From a checkpoint of a small mixture-of-experts model trained on Wikipedia.
Size: width 160, vocabulary 14835, 23.4M parameters.
Experts: 4 picks a token, a sigmoid router.
Below are experts of layer 9 (counted from 0) of a mixture-of-experts language model. Rows are named router (the router's row for the expert), up (a neuron's input weights, with its number), down (a neuron's output weights, with its number) and show model dimensions 0-159. Each number is 128 + 32 x the weight over its row's rms, rounded and kept within 0 to 255. Numbers have three digits each.
After each expert's rows: "mostly gets" lists some tokens that are sent to it at least half of the time. This comes from a sample of Wikipedia text that the model never trained on.

# expert 40
router:157179142160083125149156122167150148154148096129163115071121178112184136067096140152060160116172126180099112158091105141142163178108129120123167078127135097068158104068122197060184156110093122099060122161132169117200109114094141155107136140157111164145109123140139180102108061116147135110109129157165117144070164111205175136130099172117147127095083095107134152129121185117124120077141131132146165189076160173126129147102172134124181144122129135130156081098152120164161106097085127
up0:133130088085090112144110134107154148150092159166084122155145124156118132122164104128131104130099174110143094159087155165126110176152148103136154115079121080107170105106104117097137163134091119102127179067168103103136101180128094150139056076111173101145116091143108183106110139092111095153180117155149119116104123192138104110131126136141099185182139099125096088150088141151149113056179092051139132125110150169130158172125071149129066142110122147208196144133195127094203111044135122
down0:094168111139106183138129189131102120103149160160125095149118033141159114089121171176119131154106055143140162135084162110170105076099114155100153049190144132155103195128140159137091146119106099145124124106133102119136118082106100149149135145103147129063120163115119105193106110191111112089119178102185166148046074094138068133119140112136137129099149106119138169159108153214138109145138120168157124100123064191127092069159146131102110160120132149067105109141131158153141125103110169
up1:112160143107130144141092084141154144121136141139194127138126090075123148167195088123121116131103134127145136092114128089141167142118115058093113125128136148064111104158115180109133143155124160123078155104099183201202094144127097110078104123055098131158146185111111127109108138151180113136064118158176134107085137130118130145154114166153107178197171107120252150115116177145164058122108132150105090140155127137138133153108089114110108178076102107084109115088139123161176149067165131
down1:089153112127155109083144149133102135115105106098115128104172101147166079157133120146121168160062084117197211098125112086124102048122123126120147122170195102082101092194110145042129122196169123093114124120133087195111098132106099118184105133117072116145069120168153115153159101137106131112119126120080141145102114126104163123087101122137102126181137110161130157093127184132047122135105167140147132066127157124098177117107107159198127090146153136079097129099105124068106082133133084
up2:181106122178118091126151082110106115115115106115163115120136109076136095146121143091162153169127149095117063136148130137050182150080137103098112119106131111075100134091130162138137079145120106112100111135110150181184135205115096111118087124127124108198148091172103158148160149124107128079103138185119136113100201060172142127027117145132162117124049129139132117138138117118165116086137127188141176138053207144130106094138185135115155123114122067127142091129171103121091155103106078
down2:099141126182136114149169104158055100119101136098179109168199128121129097085120129143131130127185103066104111078091113084153120134081165153085087092149161116106132112112119151108107151094114131151120097182137200151164129078113166111094105179169127133140081120118188133177092133140111087126121179118093159132179153129108127073076082138143094080140083084075161145085146109107096152162126122135191151130102124116088109077099139124037143115093144124081078127156064101109164155131076137
mostly gets: " such", " same", " known", " However", " what", " due"

# expert 2
router:141129162088104103102167092189154138116174069183127103139138114152129162122098127107085069120209111155129157073143101121116150232140095141089137192102106095127131129104112112134176147152129067136078167104149189107145151138101131132116148058135089137157163150133103134111145106089136193099111150111135127113098136126148188143112122148088144100085168112151130170158157224129120124079153145177117141164090153165097154086152164101153159092147168153109127043124136086150170129078135134
up0:134137057082092126094150112148068085174103106134095107111077106141160191149147110126159128161092115136141172128188142120102176088120110142098142157120079136089132121146097153128164137134114143089097134154145154135147039117112061156102113072150115091106171155162138102104192145053151153151084154129158130177124131153153126111133160103134145129113090100094137157133026113151114109130148104147109156176079117144108171118076176119224101082188129102144117116134215136103140120112097128
down0:182155115003083155082092112110127122105101141106129097125188162140124147102156161119094144097153122122133135103126106168121089135159146055160145135133101089152088206110149144103128126080206170190104148104104103120121128106110175120074094139134099135140244122177131107146131126088115109125126118133129108138165113096167139092150147213092110106180100129164101119133147152114109150153114100095127063136123174118104151112112159124099071092132128126158186140120140112159049138129156095
up1:136109117137105184130134141108121107086182106150127100140137143157102159115088158125077134110088084066131144118180180130097108147113112124091175176162127146113069100154141142151114098110106103118111150165080201167105171143106162150167131141109130098098089202130077091102103141181047132133092168125085128119053154187159159121071116106092098113150122167130133099145095159144104093126142154174141130129142119073105143141191152095140114141175059156107073088153169110172097119120166207
down1:125108177101083132140172114113035133122149104110118153163129095123124187104128152077107145152154099160159179119099109192174149117088141145133065129118148121130139153085124130178083126121093168134154137179122141158163139190129075142077111116121142137176091052060148139055078038081141136172180086115121130116129110076096151117179105146140131095166163154050138092162134143140132153152155149106127122084077140202115126111118131128135142111140138119159172171162082127123088151160141129
up2:140116155160156109099100194176129186161053129091178118129062190157158185125123132105109133166079135125176139113101123129099151167123107110135091104140113163172134148128154176130085127069076057071172135090144143118099154098152113124161159126142096103094125142122172162133186146060188191155123079129097167132140146151136104101179144125070105146103073104164157188115127117126167120120066161125126112094098190126098154148093116123152134125099081130077119147072129090129101153089152130
down2:138118119092105151143148160112150107147129052149145131170150145149124148123169147155147205118120130141090130161129141153146174114143144137137145138163171132132204070078128092086142162106178131190176072133178163118160104079094094153134102110152154159119127092141121162090176179120126132130136041103145177065139153143166079150161163120196153150150085113165181138116179053177165115133130076138119122075097142109153091129163132146111166170099125186108093145154152169105154183110137169
mostly gets: " are", " been", " was", " when", " but", " has"

# expert 45
router:086144203065117089149133088156166191201093147140151104172111128118140122119127156097088093117161137138133093103151101134102106158108118097115177149124097100071139133105140132166120121096119106097119147093143125140126150166104083134148194091130092159158158149140109147149138081119115131102062168151141145123077165110125113184135116106086123137102166121164165178138135148099169052145206122101080195218144139165177119113064197120116163111179132149107143130131162063170141089136116098
up0:086144104102161087164095127145132107170177124173127063106133117122118146134169168090101147148171158105208148169141147114123094100090162120115146177088147150075137189095123149106135041139158128098108110147095157122112174133103154098160071067169095140189125144088129154163171085125146106184090143174093091153060129115105137092124189077128142148128171109138069207113132172139089053138171128117139139149153144113109126135087146126098141106138173127140139127117108103110122174157179074
down0:095093088106099109144108133134000104096098196119133152082111178133051118117172119163152121144163103121106073179171155169150115146145165098108167075160165139054137146177158136124092136135138071068113091150165091115129148179103120126167143171083148175133090131105088106148104159137138106117156130108134153135121126054104100135135155157148122122127084125072110105157133115088131139123171110138210109126099102099168144090087110112168077104184113161102096112113141112114105101178099108
up1:077145129120193091195111106162163144110134118153131140100134145082176087130116171144140151114095122161130150189174140125113122113129136111133107120117084120153148162096110143147065111100125177134073133149158173177094131094169158102102148136107106106063114128112115133157114114070100106153128154144088037152131183123151140189144183062135171135195060151117123126120184145113090107212124156168104123120137160084157101124073117045145125140165111152136133101102139122162155117140182051
down1:109114115096179152154121176084152117131059221082123114100110139122133141106147124109166142124111173127103168155164152138116108094103108094171139124134065151127062127090113160123165208073180113056147066150170079118079161142164110107133140136144110111154133156170140137124170139092109124130166086078116124094145156150114102148111093106094105094153071131150085077129118139124185176129093175155101052171177187149135149134158144089143099081070127113134091114170110133147135165127168166
up2:062203160176118161147083082140103180120064155137099164158120116130183135146082211129072136113121144130136073113094070120102144159097129089131129119136122113173160117132169176186120106145081096135131144100149116152107119100124071143096083125161123120102111134134116109120110110134170209101106115128124166135128141130199102134094119135064115173160131055135142184140071115113104115119155075092093196104155114156161116130113158156151153064112131148128129132197109080102103066129124080
down2:071100133177163153149126143122032070094068077142097088139167149152121129115154144121171137131126141147177159159152159069153125075176103160171148124133176118165103120136136163098141157115098192071123147123092160157125157071094112201127187146139145152074153132140158140135114132104153136202181168107117144132132078134114147080154160081149100115139159151167127121165069141192114088094140106099133098150153101115136122108178127125143123118089143133182139149153110094094071056182154145
mostly gets: " York", " France", "ville", " Texas", " Smith", " Carolina"

# expert 13
router:133161113133161154087207083107173153177089087164149157124112141141153186152080183168099046095138124158145176051125101125122097155070105117117172143114081134127148146130094138146194167164099081113129135124129077127138155155098081177140144054088090147110199139110122138137141100117109102091094107132155141110055133110127163177148109114114124106122080106160101088157140181139151108082135104199101145148096158141147181127146135098193133149134144156080137127140175112180140149135142168
up0:144097109132102096165161160094169037087066124173124136119093102144156100101156141106164095125196125092112182142141119108124076110094115077128167088113149075104117147077158132125157141110119125112118165186163108101146167137095138155172175134169117116151144139126093116128135155122070106113162143121131097121134111114086084143105053154134170169091130138123118064178152152100076136137121166190100124106104162183117056192116095098049123149085167123073162133158110100169172109178124112
down0:146101127085121162028168146155018109160117166092157155153142122110189097093076152084123131100098147133081098111211139116135152086110111137172091067152139153161127134117230110106140058167111115170086080136133108110146137090160179102120115090101092133149096114082112153179124141115126123123110101066110121109097094112139106157118106132135097093145114149146112102164105165105066117110176155143152134113190166101127125150132133131183122173122133157171124088108099149156068138131124122
up1:071170097110145138111189108121086119124134156112127119122129112126155118064161078115096138124132183152161133134120084055117154099104091145082101140122076163117119120132123141122107127064153105053130137104163132147081185130163113168112107097157192087116144076040112145064130079065130111092123153096115108130101170145108082146149101084140168163123128176150184134158098123184133111140123120126158103129121089191157155104178144193105119147168098145128204099124134105097082159181153078
down1:111096084159109163098142127079072127208134150116161150090110137148165223127161158191127086132127080145151112080056155184083079129152103079105137124117079098087107178157143142155119118151145060124105142150093087118129155168099129168133113089123139140107136137147093153122106189177140064091154085133141130121081122129097166160117145161107180119128140060156093175125130198063147134074157160100161117126148110080127155136125130136127155140121124144131145131127170167069088171083121159
up2:104073118097148161177123112179130131109072115176168167088116163080154100054182181128131107178121101138147170108125130117099133146161156127107175127120117086118128143073126082144132094128095145137129163100126113126080144120172127124133111180122150159133131164125121147200141099148132168063139198073178122121077120108157083173156120156127123144115142136128139188135142103132064095117108061211120113134072084164086200154170067111173141152071120097119133087139134166136149156148174154
down2:156172145179103157103140094120094120092140148141199101091170106152130152103151104138130144199117083092123140179160157099152109117172173216148110086145122130145111121167132140128093124069120058122157102092108071160172144123109136058153137185157110147150164135180142139120092122093057079117113122048124129090138142129154065106108154136175146169125176127112134148137104153088096155139166106113090175113036150198108157119140106159144078097126145061122132144090133147114117150159117119
mostly gets: "|", " •", "=", " Website", ":", " Born"

# expert 19
router:151165087117149141068083099161154203158126104101099156112140169134159150080078130136097065088125102178114128144093139098109109149124118090129115129062112110107148108111130143108162164159101152086110141143146203180136166159139099115175186078140135140125134123108115163178161035131112139176099132158120158147127181106129122160131087167105064158112133058174122148115131086196106073140173087166145147153092109152129109203143160128103158169131135115096143076133143088121130054128148158
up0:163112081152130149088125122136189202177087159147151118154090172093138078043154123157114136162111127124175147160123147084213081098085068137144131112052079142124128105142085146096130133125089133160127149069121155166155077166116087100162166143095115094117193115119132143137107152074121141153153095133160124192111138093141122135132110147160089124143142098108077100141097144139122076132088075143137167146125094199147153096151116134152150159171106202095097159143187118144121071154141120
down0:203177122199139157113122162134115139099144107230152174111135135130160063103112132080126155150176110155176168146094132101150145115143141094179142154124116085191111090093118070118130101133109111143099111136151108123128115110146063106176171119129110182118108161085138122117126138116128086129135135085146137115135132197141195105179115128074114104069081156134115148151143143103172146118098113092165123124130148174130108121073104128136076212109170134137152185131173208109098131186100077
up1:122136114114134169111076162178177153155114112153086196109156160159146178112105144122134119103091110143156130171143122158180052113151125096090137175100169109143103063084124150149099127076101149103076121094147132117126126123141125126081097156164171082087080150133117168137182134123160107166172130090138128107098185155128102158126125102111099130126134109131136096054093084184162056119119126233104126155126153182157113154103133099161167116129096189117151076160184087106159098122190129
down1:123174145171165204196135104094146108109143118123131160107190156095159163107078122090171151174115162107124161153143094131123103090163182129138124093089127113181171175149095134160133110118169115123094141105118128035082138041140135170132180173191127149118137139142090122130095087124124105162113086102158138078122120102142073133143159133133123172081121127145152142117102172148093155103103061115105118147066105210101129129155121157112086136095128162182070128194140132147100165138131178
up2:117151148088142091143093140141083196085166079145124167161162128170176162169127142105111097109140101171137128149143155132108103132119140127089147107127101092123158086085061118151089085109174119140127146147127157113119119160098092049114127105153113152206139116113082169193136088126099099104100155121127120141177127103196165163130077086089158146074086143096033106118100180198084136122164143160130075136085107126111080136141071181142115113141085132101118168114104105143098093097143072
down2:180137130109173098153149119182131131124072147124127111188140174160093135080194110100126134127143119064086067188101109169115112113171119155153090159141140118182122131084160176131066176161148171191120135132085141086098028107142137132179127158101177129140099142106150091149054105132149104151087102119111116191153072177159129126140119138093126164159151125081130122121148088083122177081119178119117094107063126104119102109111160141120144101064108133124093170137172139129140159097169144
mostly gets: "\\", "frac", " \\", "km", "^", "_"

# expert 34
router:145163138101176082110137146177193169139077130138093141138115201138125154077098202148101117125208165144114142147123116128126110149093132134111151114106115065073184118116175109140177099161086028064116126113121182143136074130112110153151159092152085135143113139106125136126153113101152135086076154155127132111125193086127142153101083110154106095141140089158140114079180154099102063089209109190118149143126157126153083143137151090075173153142130139140141118090115083160178128132139117
up0:169100103081157121115130160128243099132101089167122165114078116152159133104115143133101156148138120176129161176136132115148130080127125119135101100138137070088138135123139151133220095168125149124127151167189166119139125091129154148189142102148155142114117189055124137104132131122154137175117120110082107154149119139108245181134134076151107127124119095170122113130169119142157125124124115159089075122165131157089119100064069110124101100145105205062152100135089173138137135152202129
down0:086105133138100145102151191089096136200109150150119115159170093107183141122132144146201118138064159129188119164175103149126094083138101098139149122084093080172126114121122094108143157111086121154120153132121095094140111191085121115116144139123083139183086162124110132126192121145098122120104120139138153090108151178088125097157105138064110072091103127155127134077193101107158102133141133119095223160119136102156115152129164168143133122149178115118104146120117202123053194187194166
up1:129091124150168137104074114166070169117143175065139122096104126133150123112091163138180134092127140079182050138150142155139096130140108069124097148121170098085094144107167156171101110119111116107112151117164140184093119164129085100120160110190118093169145176157155151053114180144182118087082124099162130128147117091148155086147127101160129154137164180108125161137094105101160176099107113066122126129154125133191146100116153205173168154139183157120168160136178046119149117147120179
down1:098177102126097186146144094124096068132113138145130124129138148165131120109102118156106158086128112109098157128124204131119153090080123149122168152117113088145152076158168121116138081137142142148155055123156111110131084111150191161135170138070067158158065155084162186162150145116134120214124122119039175153161132161112110095155076176137118139108087112136118043128160169127109137152181082188131163196125084145162150123093106124104138159117114107078111125072079159128127123147163149
up2:070113178101089071077123154147063170140091165112179047210186119085187144185189118155121136159085120157151113141175088129137075135167125074169179122129072144103142164176134132109106136109135120141108133131098148161152118133096098139113131128114107161201114134152134119136140163131185131134137130116117133155124160070150146108121135109106166126122101163138144125124123133140121130166158183124113135182099123131212097080156118112089164128165125154228175156168131135115137116157154062
down2:173103133119130167085178155109136140162080162146129149153076098101080111061186130161139100115156154115101165158104169118127140097148119067067144140145150128077184146141172083103066073086117102151151103111105112134162137120186168138137079161113167148097140166122162162146117146059149151072146123131151091148185155131078045117167137097208143105138158127104114132116165093102098109138128112131160116144136107111138062066114157151133125110155106119159089179075053168157156136121149135
mostly gets: "born", "ي", "ا", "2004"

# expert 11
router:122186110053119116170152129130167153166138100152134132179134132058139146147090173157088158113107112116143168110160075080091122161125093177157111152115106130091153108118131126109195118093160106080086123155129166054115171127127115159118094084148162120121162147150126149128178106098098112128113097155152168106105150093122169127169083133080169147087153057146081134082156183186108085144112125159068152190089140191153153165136146142071131123125167171104165127085138125135155118154199183
up0:093164132106110065140161161138160127132228087115097108131154126157139085161132120173139139125117145143158135080150106131131192111125062116115143165188074090173072137126131099169168167061175145101120121154150159117061193103146183141129142169125135071051135135164122145140183073130116113099090119122106140112135108117131177138137182103115150138118164169180104078093145166194126160138150104118123129215098132175196114110120166146125129147139128111113092106096138133074106118154147094
down0:127154107062194089076112117102155145144151143177163106127128123146105123131112182135180108148127131134155106146162129129132158133129128036074098160201141117145106107089124157064108088164161182071159133191132139115180130185166131155062133109117052175196126150161097148108157077177132132147103119114150154170152074130159127116123159087099094123147154081148092119083114137109170152118113099118089093121167150150164153070123123139129098087060143149103126120162116140090160137117056157
up1:068130107129158086182136068188132113121119112125113171087131141131103145102156167148116138112158144072135144143124097139123115198116130162086110135161088142061151109089087120105076104138135172142107151134170125113187132104059078060178118156161103174089140156152066154066131094103182137158071117143121123175158143077211130118149084150079124124150160106140142088109137122153154075132081068091085086161139115125132176142113152139090180108145145131173164116150097143128137139105096195
down1:102142192126144098151136164103146137094131073188121135118109106133137106131115157136210156083173125126139132160094121147143144140100114118103127157141118136174132114156125106153119197088201072117139218085141170168142106140118127066158174095118068129144159173138094181057089196164094148105130133083173064105187105117166131094124109136135130138177176089127112072178126155161097069095131108097120127115130134133124101208107116120154157165113134091106164090132151083117126172109094141
up2:140210126168108135152095195128144108094143110129150118150084097101056098160175075121099120128143110130155079134127179108096180159164164050179190118091154102104145127133124161129112094115105124150169151084141160152073183062136057059166151113149095063120158118129152144097086121070097161183148124137105147122130143189154160104157163060119074119094086126175132089155145135126116138147149114160131128126144073163132083161093116179117159103171144144116118130126137163093155132141145121
down2:185086101143083157165157148180205173090170137126144063137092154116112119165111065173110090163127122121094110187185163149186100095161193134151119106074118118163104134132074140140135092115059126098172126124097146163147206126143117105168162130153119180073140117129115127080074154099127098183156124101140147115106122145163142173152182084137074101114147135132136101165120060140132136120097142068162133155094169165117090168101100139125097102121120087085176089105143110173124122119133137
mostly gets: " made", " used", " released", " won", " played", " announced"

# expert 46
router:144134133087078115084149106109150195171099138126155137164107139100180146117150115147083105063148101144166111108141131140067106140106125120096172176113102103077170121099127138110153156103093092142106171134183140146123128200106126142108120093146147156123199204126139142126176143123123164117108111140117127136141122101130157208166071119140126123142130083165072194141145132121129028122207108130103202169107143155110118093104158114098143110177173101083155129075140074157104078080095130
up0:198113107133115159114182091105165200116087147199121098094143162113097134134089173173133158103101137109127106132111084190137078109061176121093146155151127104150073096152123111173141191117105129091147195114100148143185101157170068121110148170160124112105112128123135187111114142140106129169152172142114135094151113139089168162160165133125128162117114174193152170151140133147168093169114132109064132201146151131111071115154188085152124138065170095127162161081132142101167107104143114
down0:168149100133092117097134124086075078093176163139134138179133148136099149136129123142158156138145130123131120151079096140171159181146124096150014160161112222119159102183151136113152139129085087083194112145127122151091094184092141117143154075102162133100150112127061083137145166085128133131142099079125099094147164048173089151118148130127144093128143131087122059174109122170114155142090115116154157126131133165123111139114091124131178170150108062168162119114138120061148149176074109
up1:142153191106160173125009143085103129136108111168110143104164055114136121069084065117174152109114124148133112065152173126168108159193092118151116145043090127127134084099131102118137123096132131146059164126150115169065160129124114145143106144140147107117141121144114159106142143119082148098141141158155091121118127125150108145098138164057100099135137077106080125125116133155088115109145068125103158169126050166156190127164110129161154135109128133127079092142110137191101071165185100
down1:118147160157118092145067151159161078109220116169152100117117116141077127112056100107129193147180191170128145217131110170205158134138123071155143137048073123136083163152088082166135081128131152138106177133140140161142114137139097102145119175118133118125071162104112168154127136129140069193143152119144091160151152150144143142116184095125097122138112167153197111119135133113142140071074099103145146118151124177088115119165073128133130148117157150121187125111148110142116123101139065
up2:157096086124190081064211066076153182132115150160135107069184152153162143127091099112176145112115092119100081093160114109104162131162183114091140142098132152101145108080138106146111151131144125108113167130104156157102119120158069130152058149144189128136129169128083123143120176117150149078104128184129167138152149134168162126117164123149114188092128121079195128081125147116159119166171150116097169193135157219156097107170173092112137087137116134176113125139141098129124069120120158
down2:159137098137118145112108074122255151139144134134093097164099118143205079108133134156145142159149110099123134126120154167103103095185076175077082065173074118099153169167122138114162127153091158146110060106137078158112146100137125114100132147104109130153110160127137117135165103094114105181141074105206146178146088124144135103136102112116118113140161153086113111148116148147104141158112106180179065159142125119139164174085074155086107147168121150169113070123117153127078152178108107
mostly gets: " Robert", " David", " Mike", " Michael", " William", " John"

# expert 36
router:137170140062119129170178149152160182171197081198158116154097117108149160115102159140093130094142130147121154104149100097116119180098115151151140137118077105132160085079111128110146144117139111104052130106126189105122156150101110162122120061129164138163170130150112179138197078057149159106101118173145176135077142111113148152130086182090190120121164089118099139138155141110106117141154125119056147202052129141120112101140136128104182153120150185112180094130161154145127141092183161
up0:112142100141121081124135137154161135094090116133140131122166145093132135169149161122112131087116162114085138147163119096166054137157094085169147145112131126042134126104110161192133133134102151112115086077129153081126063080119129123129128115067130083151135178168104117081179135102095075166092154200150175095079178158142099159071192124128117131134135134119142141161100106172182177179099163211148143148103113077122109117105148127119099090168171155130161109100135214137158160188114133
down0:157169128170171140168132129068080162097113147106092128181137154179010098114142118123073120122110136090116130169116166165214067159158105135111146156137104115102207127096189095210107162095125119136139081078156097119104100133134128159108115128097138080149116146109143103127111158124123128152081145087186143109140124127074046151140164150098152137153110155134137154119061131163111097145092108164113150101089089089115121154142175137142115100125181145072090166142110155119105149093135166
up1:174142124124089125128115127195126137147119101134132145125089103171120108205169106118104105107115111123144090072162154123168100147101045111147157160084072145157166168080074134082114097119105079138183173096158167169116130101116153131188186123127107075142162112123118191152090136103157211089127133108110113124145140106114179200178076133091194071093131142101151146174113199118160139143149109163148122116161111159135131154153145112144105088123148140122147136172132143166091141064175161
down1:121126163136170125120125103172094093110192057126121129183092133193162152086124150124134106168157151148104198129158176142193143134137172133113126136091143099164164180181129124160074146148126120149174110155125135174098116116132163115117150123129136106163111099130205109094124094136119129099185115141100123119151065132157150106076134088150169165088153230110099131193151142078092101119085092132135133065123124110116183102081160166186076148104149106139126140143102156152076162181172133
up2:126112107133159094111123134088120091177146172159156158139128123085080175228100142131153182125128102143090168096159106162052168113147089163165159151138165128080120152175138125116182135121150127095115183142099098086222145145144119111108133156176096176119145101072071101119160150133138090074200112138161100130063132135126148108194075144178107111128130158119140128138117165146141138145059149144137147153090166168125120157093094105120165108153136149100141077186130135168124164077155160
down2:155170116145140186044114036117068135151158146172163116104058139152112116152072149128130150100185189127084135099130116090126166152138132103111141093164178202143147121121134116113122177115161142209117156129143124078111122110136138162186092094114113100125156043121150121119154086124112159091119135139082121139126150099119150122147151128115136078097161154074088092125140136120127130090098185160130134138149120114136151113148136133160125116022216115148114147116125124094135180128208135
mostly gets: " been", " was", " became", " being", " began", " used"

# expert 26
router:157129108109132157074169177138188149120146062151182185103088151137170154107124197150078052099170145174150153137141094147109109175092101102111136124127104142107135157119135130178195155172095109124133180110173095084153175158112125141110193069104100140115193141125082165162189115101156096132086117112130126151117171100173117196121118124105141098124117083159092103134111193167114103060137142148089122117116110151132150167145158105159130151167174138072133078112171078154150143137138132
up0:189095123111111100048187137090194104119110166122139175096138102096128138175103161140129133177162118047124211157140098132072112117087103088060157116153131123095088149111168131157163119083118143092153090096183090099173177168098152114191144127180121127197114092164132158101098128116117118117109113181094151086121105117140128168154126092104107066097090158124052151120142121142112102108131178105081127144096163090119118111162147210108127155135139119131113089105138109155153163108126112
down0:125170090145149159115099141175068164172116130169142129136148165167155141156166115179120110059164164142174177157178151160179107100136118068107117069129121089151121142145117152118092119117107094168149092084144070075112138077128099117109087135146113149136142152154136183137134100126055134098082142138121120109142081103106160139115142150134131113118104133168112117124162210077097087118090118110140085107158147106107185097140089079153103096051203099125104175058126090068121095080119095
up1:139176094143090129079118165089134123139199152110130115156127074138126203068118110138196112114147118190137094128126182072136103145150068136154151100096171142115156140125156127118128108103123100106154144088119110128064147137049147112128120082107170133076167176125082148140148040081147186142132109113135084144136144103210131143098139155085100129112208068131118157135145107149077074149105158118108137113115125161122143176128195130098159104110150134088069118142158137191113150107106101
down1:148123100110157145079135084072239119143071139105140121098196093095117123154144031139144135130123200073157171149149200104115072102127122129131136072147096089123107133114155156077106085135149105163149104085131102141080142097134169135147165143122216171132089119157124085070125133109107132121140100128172150141103126165149095131107214118108151093147163126057151126111153131088123156169120177128104123142134107104129160133113101153143120138195106123048111162107151152095126126132135127
up2:146076146121089127203136130162192123122116070114130170078119131123102127152210131145092075122081124191085189127177103115172164137097150140115075157140130121189106124132159117108100110186133123156138138141123145100133162108098129090144130097132129063119172081146124154124187142088120152111134108083136105091089158197110108146095103144147079140066150067132141094164187126120114159079123094088124157072121172170123141120115137170128145077106188048123140074119115123107163089170109125
down2:105095125137081174129114119124120107136025182134150149169099165074140073129157085164096173157099106097123107138129172110137151158051119150034090155116162058114128126137097132145141154086109181142107082104160129083069190058113144105150086164150131092121146144122116134148151126173110102115188131089137117154074135157120117128083141117134120117084128160130146111166108093181145140129150150156162079181119163189130168103157145148137077131123139123099126100143210111140162140136168075
mostly gets: "|", " •", "----", " SCO", " MF", " FW"

# expert 9
router:145146100103138102099149110149175146164147064149185144119142142100193202145071163111122089118122115163128143069101141064134185158092149136142112167128108123136132113115100153164197132168105076120125157133141090111138154157066085135145197074136140159124165131163131158139135101089063211150110164111154160128042151158189147174158164111132115092125104122157098149180136136161101148103143114160089151138122152147209119146088131137116122130121125158129115113119137047152214130131145142
up0:153159160138171163124095150132146125139134078132137100086111126157128163182072112145089137099120160135112094143164111156116143161081120124117151124146179136073206129088155114145120134170082016083140115161087138113147134153130132158119177132128168048093106123108101138131165131144156210108104109115108124148102163128111139185144126161103102188065132153168140104162181186141129147132198101188167108181141122086118119145116158167074096127097148148060122169158185125099101123096095156
down0:110102068152190124123095155091106108128182153185151176230102113123127136148088146120121101109162141124113167164177149080127110113119175114165171120175185081087081126113110132120170117128110103135131123166096125124128120181120108106091134171187109090139140203141144110134096139137094065136079099144120185169141068110125111130135135161162156094113160129176052159080169188161206098099108134148173114106076116060148098141132163134130119090094166119112154141111130124163087099143138134
up1:120094028116104098130130144141179103094092056145160140081141098063116123125096136129095119156107169166076137115101101128093115152131150147174101058102140152108154095138168144143098061127085105101099148163135174099108132177085124131059165111107233098097122125111137123111144100117132126148094111098183127127141119133095122213133115082095139106091151094157170135100171118146190083117129182106161070115129153112114169123104107151073096181160119143096149115146148136129158195140093138
down1:106106125106100191096108166149043122114125151085093137147143100057170132161109164156119109143082097129153131138133150109141149143134159131097106108169136140119139084143101089122131159156093108138165096137141100142128105189155162137177089138115136144095136100088120131063111158166153128115148100155136041140116138132130139118196164106147144141118076117201097139155179105071140149096140089144114085154099194058112138214144146163181090222122130117124159156157133158078063116164120080
up2:077112151138150079137118158106231145211061075095133104138166192117160120148150113123121107121100089119126147109117151132128147170107173102187119135171129045151142083119110131183178169111167066149116167132155149130150111086167190081178148136145111122112094127129122136119156152090115104124133096149055107179128205150137125096091142133175120079168122157178144060115106158145122088108099156110142172092102124137134143068142148094087076139086155123109134154136166142106163137119135111
down2:183160074131090199077132131124144072177133159138163114164081111088123189131134138131161182076124143129089175101103184106147124137134099103055112097084182127121126144150202132107104178114063145107136064095114127137172122167167093133150152126128158090115134117167082116137160144117096118133131118093141161064182158144159090097155182160070104106129143106113071047152131094132152107090100099129191129134167118154076115134133146146143139146157127100154137126110182088148067161156155144
mostly gets: ");", ";", " –;", " |", " —;", " ;"

# expert 33
router:160176117089125130124152129117143157138205111107142176133148140121153154092113142106117101142181125149093118100133127158166136125148147128098143115153075022090170097108056130181111092159097104124153096103083172105168110154082110126112107089122099164125156159137092144185134109104122114153111124129149141148109135110132113191172126121185135101064128089178149134180110198206154111142177147183155187164137158115159120163083131107142111103144131102090115057031153103130124101126186128
up0:165144117153170121158125103148179121150107110158108139081158097144103126154100126110078178104145096105139074151131130088154113138215159078112145063125131073140111085182114108137107128127123151126148129142158146157187175108101143116142134119175122130155092106120084139135143085181182152146151056138183078058120123068132158169124119103190118062116185091197131106131101130150096132101145132112130172065100108123176157090136051122120134124118153146158167137130095097089160083061091165
down0:168176138175141112128173136116149179162100119134133112163110070140089130082113135100122144102133175076140185187119119084076149114138079150146108102105150139153137105206116135129149139136095152180157144176138106149115190069098160126104117076133128108054090165100092125106125158084162162118103142108177113086085158132102125144073174088143065034179093160193096139126168102145115118147146064122121187119106116087090146104096082136116095164169145153175140122152133149146151104166140138
up1:133114156089165107175100109153070169196158125111126087139148124070096114151154141091153117160101141099135092140122036132096095109133148139146129175095080046145126096115162123121149082116154077131139090150085124153136112091076140071116104119170161146140133190108194162182145100114041097130053167125124163081140089086135150137136147184107173127140148113169111136127121110102073107162113115120183143171120164181184096189123140115090164142127131157125198104123126125148119151109117138
down1:144133157124144072154112100098080107174156083113115135106148121109160092128157150079154162199095041153122134112122101125141111166083158120105134121175155134058101180119173152125040154090113167171198096147130134126143100150195100124110128147136138116099122136116147129181148122129129125131119185136152117168117115126161106121087156141154137141122152130167133139100124152113097134159123102144167202177110091136188116200151120174098174143097148127188165074148225115102072146066157121
up2:092153109130135196179110132139144140103123160048142143107085120077125154093129139164054141154220132060173219092147126111111132114084112133125152098163107104074141175133100101141132089137076075133092152111116138150148191167106123119156116128081154104097090118109120138098189099164158145110132102092084161108073093129116095151120157095168167081101120115139147115122140122142115136136145202117098141138078168157122162098087181106099044084139168115113128149126124141110146105104129201
down2:133087128169140145126090120149082136102174081176121157117133108131065127104091163135066152102179118141164122070096147124069129069137177114103131158095123171112121112126093125097109176051129130122117151188116149103141125150114158180108116083090188131136107115135066151126131176132088156158126119148197128143143151078103088168142124072108113115149082171173188144133157049192125112134089117158116140112109085111092126117106138172153100125126091141111113111122216116123084167043099155
mostly gets: " his", " its", " their", " her", "The", " His"